Experts of a small language model: 64 SwiGLU neurons an expert, 4 picks a token.
Below are experts of layer 4 (counted from 0) of a mixture-of-experts language model. Rows are named gate (a neuron's input weights, with its number), up (a neuron's input weights, with its number) and show model dimensions 0-127. Each number is 128 + 32 x the weight over its row's rms, rounded and kept within 0 to 255. Numbers have three digits each.
Before each expert's rows: "mostly gets" lists some tokens that are sent to it at least half of the time; "gets" lists some tokens that make up at least twice as much of what it gets as of all text. This comes from a sample of Wikipedia text that the model never trained on. Tokens count by the router's weight.

# expert 54
mostly gets: " B", "b", " b", " sp", "m", " Sp"
gets: "b", " B", "m", " b", "p", " s"
gate0:123150117132099115187136128068124107159189102115096154111122154117098125099165108083086096112135122101156097104122082138116100131094178082143150174145181140204103159088144125147146131117212117156110177102170148138178158185178138127103110120127141140089160090115131138165122145068062127151082116113120110171106109120156142183174154067142059069111104198138106151111132099135089159134182
up0:139141148170186166168103182084175097207127173111109113218193117094129105135097134125134121141100187188187137115135092136106108155116101117146163122134142110036126114072090163134175137156125121153155113126127143116205088090117069113150076169125091115149092166119091078125095133168134117133155136120131165143117104129121131137138104107098149160157163103143075074148147133141111180105080
gate1:126167109167068124133149170070171138142091158124153148090090129127087134125101113124150077145141110128119174152163150150130142178180135148088104140124187147115165142180135118130158165158069129096148150086163115189106179120104191135068205189124142110085106127085112116081126130159111149131182136150190072152119104125161082165143064079152119180132086122106166120146102130090162134166168
up1:165168083124141128098149097097116165135155122145117081169116155181129159161189170152105083163161095080154121121121189109141129129127130101104154081081145066088122122143173120111127132142114103127105136131105183126078145166080097087104061135095157103086165188093102089111113153132144133079146064103126159163109155095083169122169196186140063083100156086098144063102154141143133133109133
gate2:133137147152092132154122178131104120134212133093134155135125102125123065142210112054160161129147179094151106167120106134091165117139162136190119105125142149162109139125152084128113150174142118141080146129132132152133189134145135094117137111183124199091100052131105102096130082098109057132206132144140143097084139117089183219174152119116105083144152143122101152189122123116110121158097
up2:174174148129072094105046140146129172098157152188108078119078168163162099138148139145095137143115101156117200157094076091160165175149121122160099101102152120131127131125161048139159098158117148189052182137157164137133104172105159092106116139144114158113158143080103116094166103131123144121129159141092127142121162151102151135142115138115119084140123129106114128163127216096021119113130
gate3:130116118116099160094096110114127138107101101148108132101117144123123138155188106145143147115075079076153118071137111131120148144171086188193169172113136125100159095147120139092131123135121196082101145099113120090106154146124114135106165236201069072184169140094082124132111152173085087132146137120118115156086088188134209159122159119177083196121138103084122117127110115128125111100148
up3:138097096141096127156136046114140161154173127107177131084153115112088149180160129089104113165080077140135099073085176117094118082116092140112103132120094159132121114164119162129121148183156095136123081126110114125064155124179178156157117161116112087103119120131081170138133167121153128150135121154167048139088109154137140154102079090111176171097082188087132083177150025147108135130131
gate4:130186217128074149087093160106145122187107088161134150089130186125123118098148160166099143085166128141124090148136109192140142148158155097136154125104147154116138126101148097117062110085173175130080116134125135175130170066160114144083175076143146124105134086111089154123173118129131088101132092101115157137156140097162141126125111148142102144129147146090134126097111196160000136158158
up4:189128137092146140045094130113169115184128105094134191149228126183081116092169170094143110137127094123073164146100133119125088135184188125161113200133167155131119091123082092104118116169157205135090130129174121084108161164113126146130109117120122186157058109142097077120129078094106106142147134151159156082107159137128131119140079135134136131109118186098136120108109135161161098136097
gate5:135117138148144112176124128085139114186106127129120155184136144082136118162119129075098171144149100124150122114092162066173060130131084165096127153120150099136092104096037177161112117105112069200153113155134155126126098131171156130107086162171155230170135096131119090110125129136124109164139127093116165100104099101156151130117107144103128145141118181130055103137031132124171089167095
up5:088096143150202198129105155152119125056096211121131114175146093153103100170095069178113120104083162079102151148124116147122115069115140108121152084172104204061128073117091176162161140109157126062148171146106130131118130098096128174148136134103103105178131147101187151113130169151141133129071169149103118142136107115107155157140164135133107110084152118132153190119145166114167152154170
gate6:087185168108042151161111097191084125093107141090125081135129116178122147062125188080131105169147169169090131095112118192128131078103140174096139121151154152096104137130171166160098108168097198148088162135138132131103182165138111092112149150155141105106192068072121126168105112152135084153144123149149103155148106122152138107096114170134100139093137128149164095082104103181099171120081
up6:111117154113091099160204132124093090106129141101089124075084132118149149086168178112199096104145147182099091122107179141127126082074113151149132119110096134184134114153146120094113099138109184129083125118164119180118174101143132096162113145163155144087209140088138150104118107129132077078146123205138149170169164045178134098096084137117143100118118076154105106110080108138096161138080
gate7:117212137132098091125123172158107112152128067091128108141096143152173153145122170205144135169105064163105150049181166138094099138113086133076127111132115134119098127183143157111133108134183125108076137125159101115174155094107101141089180148105169156107122116096149140094160138122135067123100108146185100173177123123150135139124200126175163136098188124088131036145135132120120105097163
up7:139108118129043169134156097125138115112172119076099150092081070141145096119107157140219129186152116142088129120127124079099097144145087117176127141176191134137112120186145191090165086051151126170115126127121102081173083127126134127123160132127140144081136119114077111072109172101100156091124145147134088171116147110168161154127194105112166158080116140066152113140134119157134076078130
gate8:134148170135135136105113099105131146112146102056105163144190124162076076097128150085077130153108139134180151132120032179198124168168175097070149113167144153120107150109097144142156105136087116128094177112136086161109153148141145176140162122152125183130052100146110121117124117149133151156126129114166097108098104122169108122086109128158067187033078099154157101138159166170142121120155
up8:166127132126089207141125103125127100175121118135134104137108141098126152140180087158179115107138128147098123124139112101075112107076058201187138203110155152105119071120110120078106148115162136143110118131121171132154115120152124138174058078101085135104130108124108118145135128122173214131140154141156175134146065129161085132128115082091130071169164109117134103103077070071165083164079
gate9:146190167137185112149195122086155168105094137080122117123139162183112066074152118115140128145093208115136192111082142166156187134146149149168136157098120156172130079108126128113150105163110129088142156107086157151122116176074158157119157125122140129103133135133113114084141149119092086115162183178156160115068121172116137113102121188063141129148173053088160090144117145106127090075106
up9:176140125112124137121132150151170166161146136052119121126119149183152152141176108156101109142128175124096107055117178126104118153140165116107116191090200102169169114141143195164106140158138173108116156166099140090142177133112137117167130107105133093118175163103160063092119109148118124136156168143182171073093138156103175083075056182119142091104124131211155112150129172120093133107102
gate10:148133172128109089099142097113185133085173092113143137155050147054112168114136112048107114194139134097071108115109097098157126135151150100140128127087103170084147183106122136153106147093105152117158080124135158106079092093097166113181136145146132140184148105070152110071176085178112139141148081166120161130149083175081117128118148106122106088067095149166172135115132137089192128113113
up10:152097172130097176145143151111130147157189103105113177096042136128080149077139135102157124176104104106055117071146156130154095155106118062150143135139120134093123180112093136183159177070146109170164114123166118162116127127104182095099143134139149136165154132068199149064156075119119117109172094110084139128125104133107107142124144082105080112053119164121151134107101108119178146077094
gate11:081140111170154090173144134135088116144088120101094060115152109109065115092166111076113151106097176122145064094109100169136097142117136139189149091092104127091131148129115116131048080169110149154114145122138167151101158132125169142161156086084106143178112144149104110154067123198124102136142076110165187149204111128128178120174098061144076097098075170116161149116136126152129116162113
up11:095184161141084173118125136148126131147117117127118184136083146171165109080141082164154168104163133153144181113075139118073130141164123136109126188092072073106133062107099119140201152173186124106066132158107149161104104164121155135091089148188167121066122119133109148129217125087091146127148197142157105113067138131125090176108137151124151135155151072119124080142145151103138107117140
gate12:180117151102107106111166117159143152096104159076044136113076109121153108195119095160150152110107194138145175197128127117094068151087111158187155081133144145127149154114138062059146182109107096158119129118169126128173124112148135109188138195182151159087180101129158151165143156189110102171098136106130113132163131175137114099178125090117174141135084171128172111122125150102126139126157
up12:097155141177141163130118190094136124143123106169167148164118105149115138136092140107166157123086136094119045085165150083209178144140115088130116150160170152164096126148113101176071109155122111112182089164135124126092157134158180107125144079086091099150080134192140128085102147153170165116180089165134150116069158086079133130098106136142116135170164156084053168155135100163117155169127
gate13:049165178147222159112104156125126171113112067135144097203143154148108170112170132097108102166141143143148100112131138158124179185142114136114155157117116126116147180148168158141161133094159201126144140089183162148149162110156118085102124157097145064103144151141188094124129126142138162120122142114156137114183106086086112133146141112117049094101139106085179148142072066131143163167090
up13:190155156121093111105089154106126016186103123073128128156149067125112114157084100160091165117173140103052120079142135136112105092139159107141121130148173094150098116120097158078133140149161110146180072162042162130148115161132172156099141190120152134084118140130096159087072114088140133134166146102148134151124156119124177157109112066179106131121130175151128105133171168158143172127130
gate14:128149127120155216174190117093137112063084123116122092179156137111148165097142131102165127176131094111090067180121154149203138135170069139170121169091103127109100139197177073169125174125123109165164110144115109123128129140134154086129125194163126168171141130117195140138167125079122126087126134173134104075108102102099117135102109172089099135109147150097102121080125064130156099173141
up14:165129081115073089081125115115058136131120076149116117134133086147121142138134155195155060122072155125137099118118121157164071107160113180094123088154133131103107117098168113084111125104169146129083162122107149159178144066125156127135167109125142182083046027101123093099100150110097150077145129143106161160143113087119082163126106165115108080088184161172145174141108139156096123137144
gate15:125147195100083133144192125121117126144149148140097139164117120127156181138096141093122071094176095179074117080115043147167133166066179102130121112120163096151104148111123154169118127136097155212110074123145103135134122106072102100076174146118165130057127129151121164072157072175165107081154156128105122097139141136146156146123136051078114119095143118113151130146100143129097105191094
up15:094190073134092101108122115131105102178166082180117086154119124192123101137166139116164118120138080144145142131118101140095148105090145127079117149116180167122136198129195147152153126120063153140175123135085100055123088188082113129137143134121139078110131212113124147167147164159184125151089142136116142098146073094138160106095142117162088132069166100212133130098117166151098088141121
gate16:168154174130153111165158128174145175100074157103129126113126146158137069155147074190170136107119109098127141113144181229121069116133123119119159154138146140103123085141162144098124070140080099132100186130152164121126097152138124145105125114090117171086162132118094122085072093173148129114183107139114123130110151138160175079176164070147130088177091166058105124156081116183144064112124
up16:112133158120165119129118137168105146117141148185074144120172171163160113078178139104143150106135108132113107178158198077106129140112129104140150117095141126145112085140159089088155093131160180152099077186137181125114092168107150112073098125140139156126130212095104109144119085116110100113182090123165100090135188174182145107161166129101138155160104160087117158213089147210132113118082

# expert 57
mostly gets: " p", " c", " re", " con", " e", " comp"
gets: " p", " c", " P", " C", " f", " re"
gate0:125124099117056055157153149131158062144113148073112128120122152112070140139143151114098145090123131065124106119143160115120198153152126168136159095117134114079158133085158072085072110094107112135131179102097092100082170132086133115162158122124078142066129170068126180139100178148124109142110147155103128113136188091185198111114170154133084152181121183093149145120127114144168077105153
up0:114160116129098135158178138118125130103093159123123158096087204093127148115107116139121098142126086093122106154043170115133146095192142143121140165099093118167146130151139097165110103227153145063140140128118109177122183103134062129136169072087124124123116183094161101118146175164079112126122129079162136121139129033135145157153193163191097158136111106165113138121132150124105053120118
gate1:146135132116160144187093082145136142097154121009127162154160149185088120137132152102119165116080131126117121081065099134127123142158109138177146122092133138152128143118108138172129136102098174136097079126152065066128117146128134117137108141139097094094175127053170164139148098138099094142193147089124163160142145137206056096083140133135102116121125162115131013150151120117134144138160
up1:124148114136117068069085124102125148135106086121161098115112061162141160213109126149155114193149101138127160151147162160156156174097183112179095199134167142127135174089139143084153127068058176131118137163145134131112042125092154141152111128130130064101122162124103103100159068189148193115117126129050143134141109134105196139138126144115173126135104129154102153142138152105134112104104
gate2:175111194150149116162102169142164129164076151027113136084193138132098113174124115101041170116127098095117159087147129145097143085128133155140144144087127080118109136128119099115072164128132124112135162155194153095073121109173115114134123081117163102124112113103182143109162160158121198097101157193151162096122149124181129127101106166140110154132107130127135128144151059098164108209153
up2:193129186132108148137090195149158146146114148077094133115173139099144098147160130097126189137087113133143136090102084129065129122145124174103158178101130081070117122134096101122081126103091163107147160148156151103074147130149152129157148077106147108142133077141165177153158118082117151161070116243129133130119155105146086112048107182125126121121117182142156128173185140099116120176105
gate3:111129102155141157116109104192148107088103156156092148121105067181112129164100117168119120119171136087134140112185121130091134116163132201120160117122108109107139121170127126098115115053125171126162137131099132149147166110087221138167076172132133130100111177176157187126104168093099131144117093181103195119171155168169194154116076166176149099160126100109104155098093125098159188158155
up3:142133111119145153130105114125139173082099217103107130132091179107123132127116109129113120143033123104156124092065095135164108135109137182154128162176096098161130102105116088116170216155180140073143107124105149108132144118128134124069081106118131113129128075098105078128069167107083125110120139166120114141080071169093145174109153106102169148096082142136136123167218112144104160060146
gate4:142175061213093094157155120127122132128099129133153056101165094146114104156126116116133107139082127163182153130092127109174124211126114148053122164072141114155122146172082157152163099147082175103108105150158104144103164142103176102163128093108154148143179180130108146092130134141136133133144164112140115102170145096139100146145098127150208156109101153144165180110038081101118158177127
up4:124123082134100069154141108089113127115102137153144125123194060155146152177077113079156136133074105157129150144166163105162165134117105209144118072055128106181144136150073167141150138157108136190144113102139139084091132147078178136142116086156137129147077172124094156115094159162115087155181109145134109120193175096147118153182133166131148144077080116114178155091111090073122131102152
gate5:118126111102191133202132122176121141163083128089136140089132154162115106135143156154148198087132219132080164095144118169059169150108117069155150169152125203170141135125092146104097168122101108131112113105143109115156135166110209146124137166085116085177096174104074135138139187129136133111101100213125121104175165085121137142144119135158140093112126186096124105120158155098144090136118
up5:136162154161073131165110067152106081169069082040086095164178161210149139139156174130163141113132098155069145031079180153119128144164136068147100113139098119168152058093117119137100135092145174111153183126122114113166174156150092113132097114144138102096086085145092129129132169132079112152085120133142142138125136121171109113099172159118093119114154167098109101140152134134145124101131
gate6:126110125128102097128157121137102122163098056155090082143081141108109086135106141112154095148049095100145129159098135127184128139145149159117167164129185172134061153098167102174099086185095210120099174151128118159171152182065122133129121152093117155150098101185122121134131067187122135179104122136074121149166110170105089128118079134077199116115076159122134150091091133123105109110115
up6:103156114189124141053098117155156114112149146126125116113079089153159177078148130149136113153115193193132059047127157132134107135100083120111121090060134102131187133145139159129131160029111094134135141153189181145075124131189167144113142087179104139120147125103159121101130131084160110148142138136108127062148159114176156069152139132109078154160167093101134110130159120125164141144172
gate7:113133147141147094150181136067160145177136093069104123160133183128080077168139127091119162121128154105160171096073092072118146135159116145133162192142129057063108069117105093099158141086097112120105149136139111146118109149148069104123144143092106093130075074103110127103092152140165114079121122188142127118116092106118101120147097170155073118096063114141212106152142088145195151110099
up7:105071167113119170129118093176127069068090203115182157105149140106139075139082090099134176104075105145157119169124098116157121055131077136162123102135120128163093132089104166139094125122146116144135106113136146130130134178087150122117152109109094170126109115103160118129147155136051143066117170145168095117098215150130142047130109123133149158124117128170109150149119136208112135160044
gate8:135129187114150197137116149092176109164128116104120063184119075108106149114142119128095136133103131013141145070049087137132111111156143074116131149126133122140121134123127103183053119124118155128130093131131170151133072131115170107141156135105143102187184106188112118118169078115126124108136130122114202080142104166090117105123081149046108121110186104134115158108133113110119092176154
up8:129130131165142099110153141078080165127144128182167063162169165064153151069161085101151080122132165181081108186107201133177081168110133171153114121122064114139063108132135150102196122188097157129117126140095191178117085155159098133115114131138132137164117126082115124148085152156097084168117122126137146192152118123157141116171144121079136116163118131133082127158157112087172144161096
gate9:134145119127158167164131153111175132190078055103122092110081138114142116190097107160118111127119127123120163144122154159050102118113144043124115064192126086173130135149160154139163123075116102112099140156145143174103116182091187145100130187122137149080157157092101134141120118078197148104116117158104165095156189145150119102125127082162127109089113191085162125122089166118159148084095
up9:134085206120140181147142194101153158143179133110141091115043172122163117094115124124066137153081148112135161154177129142092079116127082144123126105155091128129114135122129138129199101144093170120104161081199141168184140174123161102124180116094137115139093131135121092152193091062183147140157205166124140064123151129109093165144167102176135134118154139177113128121126160148117147146153
gate10:116207113119139141096133108165097128197161182075151190149122140150132175107150116133138101104173100065164171130069097096129081177120083152117143124083094137096121092131061103091077160156171137107176102117116115201098172106092109080172116097148148098135158119157117132119128128195127134113104136112101162114062161074149134162102128093098137163101120151076155169100156104134148123155081
up10:153092081107177093184154120100128111148124162128117097142157081105138141128063151124149148132132144080145120197199175133163128087144147124166115148129173122116133155099147170157104116113112203182129149116073140111065133124106147160110170169097112160152136085069126163120106145154107174161129116175124108187163140160125125157117172184171099152203155143108162118121076122071205131138174
gate11:105127197110171190166105128168112138120098166077121119121146138211130138102149159139154151133148151078103091130082109112182145120092095138166146122097150139149105142130142161141121123118064184106160096148055107124119145129100162135093108109113118196121157170089169149153132175141178108169108148148154101186101130118188148127128109117106165176097136182110091062149117087073086165124045
up11:150175144130144191129129112138077149094152180124093082097101172136192163138188156144149134159118128172114062150087092124076173116092101118167139107119132106120128158178153142146132104150108191080127120127110129109130119135134171129156098127118108152115099160164143089152137219160123088146160113163155142141070108121128171083159145075082129197095161160058079110138113060110097119125188
gate12:095193107123120123124108126149161105151180147172146081103147068097143094153143105140116112108148159110132142137139174107135155100141147124132111122153129118137174206147089149138071123131106120153208115128162116106108185142134184137118135169131123114183133173107111093053150092115112129171078082110144144197134047146054115107090098157182083180147120229095133165140146135139146127124119
up12:135174149109128067100150190125159116101127098183156121114125134105139123188125110111051100113134196143102149068106126067158126102104097142148131079130116097134176155104085125129098096142040161143145124166088046138125133138125114142190152144103128142143125128098154076068190148112146128161128106157134102119202085136129104109109119144174088178150112205123131128172113148103120124200135
gate13:169158141123136158132116125145180050143100127100167127124099102181146174148118184153122106094114118152196101121109091134126222062171131151090146131125166146203129148112106138127087081090134113121107093182173131119099098141135176140108139140132063163129093145163107101131088138151084122140130106142154141074137089079144166070069085146169133095135078138111167148142089109167093138141058
up13:143140144194122183167162165089137144133181125120168121099132177096152143126125064140114170154123115116169175167120061102171126149129157095088147145187106127125129172182130130170063119199121141122123117180146176085129115133131127138125075141136129117077089115142111121164114111168094142103148204126193139166104075156121104105139152107088081128137132144143125144146096194203064139183118
gate14:089115128125121098078173073161125118140131084067164093157140150159082113099170120126138126157127153093100138130150093128141134133104043174122164123093135136142112075105108117176117117105140126079150098172137052126157143172159127132150132140089110174143221159124159100193182085122130106158128158165069161115139168157138133083120092118136168161191202123116124117116156143130152121159040
up14:142187156170082110140091089050146102103150118071113152138109124152204166125138160125182109144112174145132136065030127085145126140149133084147107148177156129131131070113094186123131078114117181137142117108114106162112163147151065132153106089131095160103131068120175116106161129192126056105192083137163118174115116131102130149109127116101142135143140154113087089127090086158108091145122
gate15:147115125098128072147128134084128163152042114076142112135163157155099126109163079120173160207116103133109166099104195138185095159137050145162186142106160129195137062108132094111109111087106113084147105125094160123125135158186181108171128108117088167153071166085129136155125099136125163116130124142148135137041121107103135101083141095155126124167080135120144093169162102130139115175123
up15:133131069101114059161148134114095136172097074102137088147127139184063130087137073131127175139097088110153158092167173135152155169112074127163168124058152125178146097151114144145141082085101145131121118136099185081122142182163162135129099112105075161152089157111156152195136066127139176134153088151160152133058083112098134085110149119179119153152097125110159138158143141114141092196137
gate16:174102072148110116108139138125127111184136070053163140122135166151088125152143123116178061164152138115088128100084119142109126131142199133128202107106165148148132159137110132142135118168162084122162169121156131137128149109132118104136094119105159117037113149102045109075163094130072065068218134090083087118153121092066099134132141122125139122128100138111119109151123069112125085086131
up16:109152181135159141114124100177158075081081115105057143142079137097124143051191112097122138058097118119157115138135145111133132113126112170097098103183099101178177106102154155106193060076122092158097094149115135165151176135107105162130158168125087117148120082127166150148117169181087208125171121061164106112115143150102121084121156100145151147082152106192118127121158147130124127119122

# expert 35
mostly gets: " M", " P", " V", " Mon", " Phil", " offic"
gets: " M", " B", " P", "il", " K", " R"
gate0:138087095144141112088154157112122103132101129172145082122170106108104078085175156151173153181117236110165130105164124112092110045115139106092130136097223111126098094125084079128150129100109122105183169127105076145135091068090119120167136124161079195121077096083143151121142112101130076135102117155142147115142105142163100101135128052108149140122094153132097106139127169153093158116159
up0:162140135137137166112073172159099154111115138169142194123076093069082090147120098108151133136157151162125140087126105045125098128042073176090141093109062103132113115092113095141157165028098085159175136112147158176112126118104126127165102174109129201179107115110103136101112078101180101121115149155106091138156143157074117158179124092128140098083113114140152122123122118150102119108126
gate1:106136133131115140124143139041136135105149190116178138152141133112127101221156053146089129138146104114060105147124160179173093115148118122106116197103091166139123109115096084104103143115087122114116137127103156100132095182094139119172136148171116119096169144117109109146117194138110072195146099078154142146155147187157099171163072100083072188182091129132106138105186131126143132106114
up1:137093130138130116144123054141180134139170170153133117133085148130145127137180091139053141142123110118187186070163099141157123151117094089144119116192127094136153085145161161145123165188092132177085140120144085105113126149098171047142128092141092089095128153148109116108142119127162048124148084134099171131173152156141091169114156083069113161160039139116150186150104152168117127124102
gate2:088198105136054053120133061105132098116085122139148078155102143111075150185113106159195103154140211155115099114160132156103122163134084088143142101102144138076103158139142138160118133114103090174138145112120164140162060123106127130147098120166055093076147088104112135180114155116149078095195106148136096087133139127180123137141112147150165174142158116155153107150099184148101146148157
up2:040164104132134097109093112126140142164062159130121056156100143125116150121103100116139111121158157131108112109168116184094075144155137104135123118088170132149139158129151172142042105083182074142116103159133105086120096171110122118144065131141127120112110058071166140134084192148135154118127073137110175188134171123152108068136152128183055118103170195131125108103087111144130143129144
gate3:161117129179164099154121198155118121127074122099124110116085175121123161173116074166148108142131165142153175050089090169162163079104112099122099136107210132139128071167104146117158137157143163139068147206102115150122124085186180155138099142115134107116133104113080081111111108117088120124137162158143095093127089114126116166139158032143140127155160193083126149158148166142117173134115
up3:113139076141116132072165139131117167098131107199112106089205099179194137114134150079029179153134077163122096189124128127100125150154123101129166071140136123136115145104095104143105095095102090114112144069186099108149113070099145136123104088120146157119129122072142194104168194163112119175125125148077104125154165115136160116133121136115106079101108102136165161080110087176143094141150
gate4:127152153135095110121145119132188107146129096131178111142083117092168153128143083136129110153209075170149118122163112098179139178120087127100117102123135101167102171133161120147134084127081145120110132114142105128123111176087141098139161160126153101148151168125055136155175106105143130123178086186102134103188073117123077095111165061175101128181163160174121153148082127219053090110117
up4:104121106136095117177137109156097139119155131144196249127181109167205097121074100127090125102146142126139154143103164111120103152124119084125175129113142171089052121141141129137108106109079080133124106138143139147049120116055131106152091142155142166169129108072121125101101174109171186101112143137093161148141121096198149113151149136095149125160144083165105081152174173130157150168111
gate5:167165097136079117081138113095094133139160122098103078084085120112122161147150185156132137072111095187108132173188102244158077123131141135139126078099139188132116170143138118104127086123114106150182114114196135161165107170152103100123195113059109134130095121111124158142157149079158170122113167097163057117162114124114154138135092113119111110134087130145161117125142117102109127170051
up5:119201099100086087203106150170155118121116192131128156109089097157178078104139110071098162150128062162114098055099079149075102152147133104124138096108129136206145130125146156122123201082153120109169088161122155116158119142122132109121120094128163103165088074132170182165135100115165080137125108122145182158067158144193125154134105138113138101151116159125187103163124130106094114108107
gate6:179113119124137075081162108152135197129071126112168113137050149072128105188134111189098116117153117151084123124098118119118136143148084130157105131126162067123074162105098090083117184162162089071136140131179114164154109116186128196157101097100113151117095091132096129085138160190131146127101152053115105153134108176134148131184126121177148139098117142126142136087081076168088084116129
up6:065124105158106110184132111100138085176152132159172172118175117168115122110154149120156119188111135095117133086108134128170098108131113182155148166160156127118126091087162085127091072103118117173124122142186107089113144176114156123111123105138118153204082160156175128099110142032128141123114156171157125114084201097103060113093117203130103110192140097101110095095148159174162130134113
gate7:120090101140102091161088133088129171095140132136067135133076209136123091121125129148173146110135209167160111068133144089099156092095191096156155154135155103192095087149053087119140111153188125115179152220146134123119095135160090094145132113166112147116144156131133090132084129107188146194107132080154165116101069109171116122120117103142147102183105108153149134129141108156108141162121
up7:153107077119133157126080102158166134102129156181095179125107099184072144118145148142206150122117176194113109101104175064139177148157159128143135173104147127137160083091128102111126107171173109097149176159117142097143095040095136098123137129170141161146134186075090135121135134089129098154079125161113133100111104086152014122143135126164176145156123125138147152134086112159130159164159
gate8:098132170154126113085076149112128186145155092100113153174084105139135093124085137138169170134066091131172159122096058099172173145080150145109141168115142131106139139143103103108131120078148148075112086103115133108158100151134131175111107088143136091149142131122075120147167124107114131139095149116054204114097174125108105089121080036176120091119123108134113133163144117045092050087111
up8:149080155123141087131095103106108096152126090147118133133112130118049167080081108119143101165206130151103139140113156094184153161130212114145137128114097096136165154138085159169133098109097109096142124123118116155093125087058106107174136080117124102109130167162142128168135039160152072118075126166123117113148077137141179095091148188103095135112088150147119122099137143155197160161049
gate9:150114123130147123081087040177130107112118071094143206155062139128122150175113098048087114155096122153088118121132113135134129191114115133126126108135144121121124182105110075124118102135122149157096125105131136120132168119107153169076133096096071131048125149150083125120198143080113161113095178141151100097062160091118141081114176148122167161129100225152149157132097158116127155120136
up9:111141158141165071118103150157138130112174142027153155149040121155127124188170120070170170129102089189077158100170136113124109127090142099134102070153073130124150093100169162128115173101154106130117134160094139155082158109171186172108110158078065095113076124130141124118149137111119151143106146183075175120153094124162128142113128165114148143148120087132147089118132122191187149145146
gate10:095148125157143133216086112139165094099120094125106096142117116162162120193148151140106107121107138107147113114119166073154096124118066112116144112157123134080137145076076109171124105114170127150181184126091143130143102131122161141143146096133078122193120070151105096137146177094101086097167085137130024113121098051080089151192084143146147070117098120094145138133112112140067083132124
up10:075094090104140154129084115140129171199145090143148103087148116145139143102141177174133115137125098096117152075097103159177121189146105181110143139099134120080169103109112088129119091173122119173145069125170108131114101158203135156144135085110118145164124137133157136054129120076084163022115213123152124158084147120130118153156177151140131120141132094123084126143131168168094200106138
gate11:140171148098119083108074109167110154168120073066064142106107116111102133074170069148079131166150148159080116113195141115113057117158093119103134164140135100100108138130089133125190151165118095073183081110149139111121087104076173122155114122104111185111161114131110123149122121110126120185086106126103077137150135133105117138117164146072123173060095130072187085152132106170131097114180
up11:156121172129161136122150183145134115102126166119123100153149108153101115069179117117153187144042144094126122140127165173129149125167110179093139151138180123114082046157094120168144180097129134098120117159181109188114080157139080099196097166106104127145139052110160166185120104172179127153123125157167062159117100121119078152127171139143121126136074092120121131115116202130120110094153
gate12:138129100157133169148127129162160156163173170123173119168093080163132093069151099104093148149104122150138114080163129187089086098096083168141146140090125140058106139130135076099099121104101106139089132167193123123113142127125145150141134118130110107129105064081211138096146096098095137184193089106141117055145111124122080134071079114134152116134063086067099094146113131147065126143088
up12:127100081106153105103139113144143119120119134141161172160106132148139115137153079062137184109116113165126063133145149146159096143110068090114126104138124139151093127091139075173060092138138140166124138086180154166152118202172180121088207109147155158123073148210207117182133106065066095129090134100160119078137158106152138151148119163118143140143056134176121126099145121125118132129106
gate13:152155162136117160112137153117155163137171167136081108161081102112146176140126152163139147083071135177096123153157110166147167157117202182137124156167143104113112122123105092090117119085122123154177096144116129091161138140128187154126104082132115060142187172082176125123116103065130147034102111117062095182121140115081077133137120098150167112091132075058168132138089130139099096130089
up13:074175120095137116186155050116098098128132123140163119127159110086088154082135091140146120096109184057176082162193142146137150102090124085064126162105174100162155088120138126124127142133176148128167133125119109070127157167146117130088163179132144194135121127112101152130131140136047160115119156081105121136127082162096130159147175146083149108094196157196104128157118178158143111171157
gate14:134086167110113147128127164111194109062114116130115157130122124234074166141104127074176124202139127128096147097158085113115129100077099120172126113100104142137108105121144136118114070103161149124138096109130111114108117109180098142161072142098110089097123121129111101216102177128123089146170110179101164098123157167145196146091132088132188183095156114140091062113131135141083133094083
up14:085132059140118159106113115178018159154087043110122103143127104116108145096122098099153131169179129160119159150169122076119163126104100143135120111114093139154055091127139182153145091114144126092206106124118154170109147050142124103134112149137112138161104148165088076099128118146195118065112121121169142120099095138108153131125085139090144187074104124129109099146152128158178105074119
gate15:119104159090174125153193069153184102194174128142103139177160116094120136072070114102154122126027130131146155094079129116162150161143101127156121094108174141098115134105095156122115174076122162097069119126126091106154141123201112178139107109102069112143138087138085144118116107136095118176166117141099144103152090126123100154177093100138179127143089135144089114117148159228125116129162
up15:126162087147131120140141180135121148123144047138092123176166122078138164060121122103076119069099109166130169122147105129139175092111208155157117121133164114076091123169119118155219088127149150204146126122108135128125078202130120136063113106122139159180126104185146107087150171116120129101151141127110148117160140097128152158137144108114113174119123201129173118126099181178141069153157
gate16:127170150120138140099095201129110106137158113158129115109071136180132090161230122118188093128149085123156165176131170143152121137066083140166149099086094114156124092120105090086127157120136113153082114148064137113123094162115200141185132138102129145070049118106105120134158124140098105094189137113156109110122143059190163156173132118135134118149099175094152073123085161128107140107126
up16:138117137110138152156155108153126112150146103113134089166121131089103140124122132122047113100154190085143196121151144172169153140084123148106123118086109090104091151090075139125137155143129145123114121122064124087154131167086091125173131068043072079098124170056071116173101131119142113093163113093102174174097109199182095143198102097124169125145090115163104120108139130112106190123124